Below are experts of layer 6 (counted from 0) of a mixture-of-experts language model. Rows are named gate (a neuron's input weights, with its number), up (a neuron's input weights, with its number) and show model dimensions 0-255. Each number is 128 + 32 x the weight over its row's rms, rounded and kept within 0 to 255.
Before each expert's rows: a language model's description of what the expert responds to. This comes from a sample of Wikipedia text that the model never trained on.

# expert 53
It responds to: First three digits of years such as 201, 199, 197, 202 in dates and ranges; also pieces after H, as in H-ost, H-ung.
gate0 [106 132 164 137 147 135 111 131 115 168 116  58 100  94 103 143 112 119 129 179 105 107 139 159 154  74 170 122 165  85 178 108 132 134  88 145 173 145 157  99 160 110 132 108  86 160 157 147 131 102 147 133 162 148 119  75 101  96 150 135 143 180 140 133 140 161 133 153 153 174  91 182 118  77 129  83 120  91 120 147 135  94 177 111 107 122 118 178 137 143 162 184 150 151 161 100 136 127 132 120 144 101 129 103 118  57 176 178 136  59 114 191  95 141 153 186 150  67 137 193 133  87 136 115 103 155 144 139  80 105  84 129 116 164  96 130 109  89  80 105 155 151 182 110 162 155 155 144  97 140 152 149 126  81  53  94 138 119 154 170  92 137 107 165 132  77 121 112 101 172 158 151 160 124 176  69 172 135 114 155 126  90 116 160 139  76 128 101  74 125 176 102 106 132 140 176 133 129 124  91 118 176 123  91 138 184 116  80 181  79 131 103 119 170 101 114  99  96 210 154 128 129 103 107 139  94 148 106 161 220 114 123 182  85 173  75 127  78 120 193 164 146 109 117  99  81 127  93 185 110  63 129 116  94 152 117]
up0 [168 161  77 169 106 140 151 122 146  56 151 182 159 175 178 127  74 115 182  89 166  76  85 120 131 187 128 131 119 166 157 102 155 159 136 141 124 135 198 111  84 157 125 154 172 115  96 142 174 182  95 152 175  90 102 145 143 137  96 128 144  79 115 119 121 131 160 157 116 111 157  90 160 191 150 180  88 134 167  67 111 148  69  82 203  62 118  99 195 133 126 105 132  93 117 189 123 103 138 147 103 103 113 138 157 153 140 145 128 156 129 126 110 163 102 141 122  95 131 165 139 191 157 170  99  89 142 167 166 140 118 138 137 130 165 122 172 108 151 162 131 160 143 135 161 125  73 134 109 202 151 194 155 175 152 128 143 124  76 121 111 189 121 143 119 161 133 164  89  92  75  85 165 107  91 119 132 114  70 136 149 148 169 104 113 184 159 219  85  96 125 161 115 146 145 112  69 141 114 149 161 147 115 105 124  86 119 145 134  81 203 153 169 142 155 119 139 138 102 135 101 113 123 141 168 136 121  85 137 121 138 162 133 155 121 183  98 129  99 175 129 170 126 203 116 125 150 136 106 126 135 136 202 126 146 102]

# expert 37
It responds to: Single spaces before numbers, and en dashes in year or score ranges in tables, like 2014–15, 1–0, 1925–1964.
gate0 [136 137 124  86 153 143 127 134 129  82  65 142 150 177 101 132 166 118 107 187 152 147 135 167 178 121 188 137 133 116 130  81 148  87 160 106 166  94 153 140 136 107 134 131 159 158 139 166 122  48 106  99 130 117 183 146 146  62  79 112  90 119 131 148 158 148 148 113 107 166 179 128 145 178 119 132 160 165 133 156  87 144 183 186 134 147 134  93 109  99 141 131 109 160 159 184 112 170 111 194 117 139 157 122  94 194 127 133 147  96 149 176 103 166 176 112 115 140 211 160 126 111  98  76 163 124 136  97 182 124  40 116 120  91 133 127 134 130 105 147 112 138  61 174 165 180 161 177 165 150 207 153  67 143  84 160 130 191 137 135  79 150 131 142 137 121 150 155 153 107 110 109  92 182 121 140  99  54 136 137  95 117 132  99  94 148 127 104  94 216 125  96 137 190 163 220 190 135 134  85  67 110 173 151 132 112 130 134 131 140 156 153 172  39 161 140 135 107 151 143 117  84 113 155 113 118 147 120 139 131  95 146 145 141 150 117 163 126 150 135 125 143 165 150 124 105 145 157 130 139 168 161 150 123 109 163]
up0 [121 109 114 113  83 159 164  94 141  83 133  80  75 176 116 171 136 102 118 178 108 160 182 162 154  51 118  82 104  78 100 121 155 132 121 142 144 161 128  89 122 132 116 147 136 161 109 129 136 129 126 157 179 125  99 149 186 123 167  55 122 170 119 125  87 132 194 108 164 142 149  90 109 132  79 112 102 153 133 150 164 115  91 106  87 138 149  73 138 153 134 106 117 137  95 174 113  64  97 136 166  98 118  84 114 145 187 113 108 138 184 164 167 102  80 123 149 139 115 120 122 173 131 234 154 135 126 101 163 104 136 124  56 100 144 122 123 182 103 141 163 118 124  42 115 117 160  57 174 158 154 153 117 173 109 176 130 111 111  73 118  88 113 126 166 106 109 129 101 142 159 154 114 127 126 154 154 176  99 116 126  27  73 107 105  90 121 152 154 111 114 146 112 127 120 106  93 140 117 166 165 108 173  42 136 125 157  41  86 179 126 156 136 108 144 157 121 131  79 119 141 172 132 172 156 141 137 152 120  99 133 134 107 181  98  95 104 193 153 114 125 128 132  77 165 129  86 162 187 154 145  83 141 140 126 146]

# expert 23
It responds to: First piece of names right after a table pipe or dash in sports squad and results tables, e.g. Ar-tyom, Vi-ðar, Ol-impija, arrow ←.
gate0 [155 154 149  66 145 130 135  63 123 114 165 128  32 161 137 178 148  89 137 129 132 110 139 148 153  90  67 104 173 176  51 124 112 155 191 113 139  93 127 139 185  87 107 216 178 124 129 149 134 132 165 141 132 109  73  82 116 169 110 119 171 130  86  98 128  82 160 110 159 158 184  87 100 130 149 185 104 137 121 154 156 212 125 150 115 100 143 121 152 120 157 117 117 121  81 104 132 135 125  98 118 156 106 152 130 170 137 152 140  87 190 122 154 133 120 111 160 118 151 187 119 132 148 142 158 158 161 126 141 173 118 127 130 131 167 138  77 128 221 127  98  87  70 154 137 118 141  90 104 117 165 150 118 100  88 137 126 178  93  95 153  91 186 152 132 127 156 120 112  90  94  89 105 191 105 138 128 148 155 109 102 176 180 131 113  67 142 144 100 141 155  99 128  91 109 158  76 152 140 134 137 121  78 163 180 139 107 112 112 127 122 122 144  97 136 105  97 166 133 136  98 153 148 166 117 162 114  82 163 112  91  42 109 153 125  96 107 109 179  86 131 145 130  78  77 136 117  79  97 101  78 190 150 142  43 119]
up0 [174 142 126  98 158 112 133 140 106  84 155 101  49 144 156 171 177 113 127 119 130 113 162 137 142 114  56 111 165 157  52 146  94 160 154 107 175  83 135 150 198  77  92 199 148 113 115 147 147 124 186 152 134 124  91  88 103 160 158 153 178 129 108 105  97  96 189 104 213 121 158  77 130 142 155 143  98 121 105 143 146 192 138 125 100 136 174 157  89 111 167  92 110 130  69 108 145 119 141 139  79 125 131 119 162 127 151 146 106  88 153 128 164  97 123 110 148 119  89 194 160  96 182 148 163 172 147 122 154 139 131 123 140 154 164 145  62 179 216 109 114  79  90 138 154 121 166 107  95  81 132 124 116 108  82 123 127 166  97  62 150  87 200 146 150  95 118 127 113 105 112  99  94 182 125 105 142 149 109 109 104 167 146 140 103  56 130 142  99 153 152 107  94  74 106 108 102 121 142 151 156 118  53 151 196 173 103  92 118 126 120 105 124  92 118 105 147 133 140 106 117 163 108 158 118 158  74 126 135 117  97  31  80 143 124 114 134 123 131 114 147 157 131 125 112 144 108  74 130 116 106 184 169 117  70  95]

# expert 55
It responds to: Spaces, parentheses and numerals around measurements, years and coordinates in infoboxes, like km^{2} (, 35.83°N, in 1971.
gate0 [ 98 166 145 121 153 107  91  96  95 115  89  93  61 179 117 108 102 157 128 170  92 150  72 159 116 111 192 128 110  62 126 159  78 158  99 146 129 132 131  89 155 151 165 150 158 117 149 107 132 148 172  99 132 168 139 145 140 150  50 126 124 119 127 112 124 143 130 138  72 113  96 104 125 153 105 117 140 162 158 123 138 171 115 168  64 101 162 108 125 117 149  84 127 123 112 121 174 103 105 172  63 108 110  45  94 179 101  52 117 108  64 106  59 131 138  64  94 145 111 153 138 118 108 138 132 141 159 147  69 125 128 128  89  89 107 126  87 136 131 106 178  81 106 193 128 130 128 145 131 124 186 121 152 145  73 122 102 170 152 174 107 169  88 115 143  97 170 168 139 121 150  79 152 155 135 114 160 148 166 167 173 116 143 128  68 124 131  79 153 116 166 122 159  92 148 158 175 160 149 101 132  94  84 117  80 141 143 151 110 128 158 147 147 129 181 105 121 178  86 130 141  75  77  82 185 204  87 132 108 107 124 111 123  91 115 191 140  57 126 142 152 136 119 102  62 107  85 124 146 123 149 131 118 109  30 143]
up0 [ 74 136 140 138 158 134  95 103  98 100 114  97 140 102 126  83 173 147 153 112 111 132 147 125 130 216 169 111 106  81  66 116 109 183  34 134 159 153 148 151 148 146 116  87 128 142 125  83 106 151 141 133 112 133 182 132  87 197 117 163  99 140 152 118  95 161 147 192 161 159 175 135  98 165 106 132 193 116 116 132 166 110 104 127 165  66 100  96 149 146 159  84 143 162 128 170 137  93  98  94 114 113  83 123 135 171  97 113 118 153  76 131  64 149  99  74 100 195  86 124 146 134 132 126 154  67 110 109  73 132 124 176  30  72 122 114  80 162 175 126 135  92 110 112  99 168  98 121 187  99 111  97 186 117 113 137  71 129 175 109 124 102 105 140 166 135 136 150 140 137  95  56 147 106  86 101 150 138 161 138 126 134 146 153 115 109 137 103 123  76 173 116 134  66 116 168 127 127 144 109  86 165 103  91  75  97 131  47 150 114 164  87 122  85  93 142 152 135 187 148 121 122  69  95 130 157 111 172 132 104  95 101 159 120 144 171 146 131 101 127 104 138 153 178 102 165 102  64 162 105 132 111 137  98  83 133]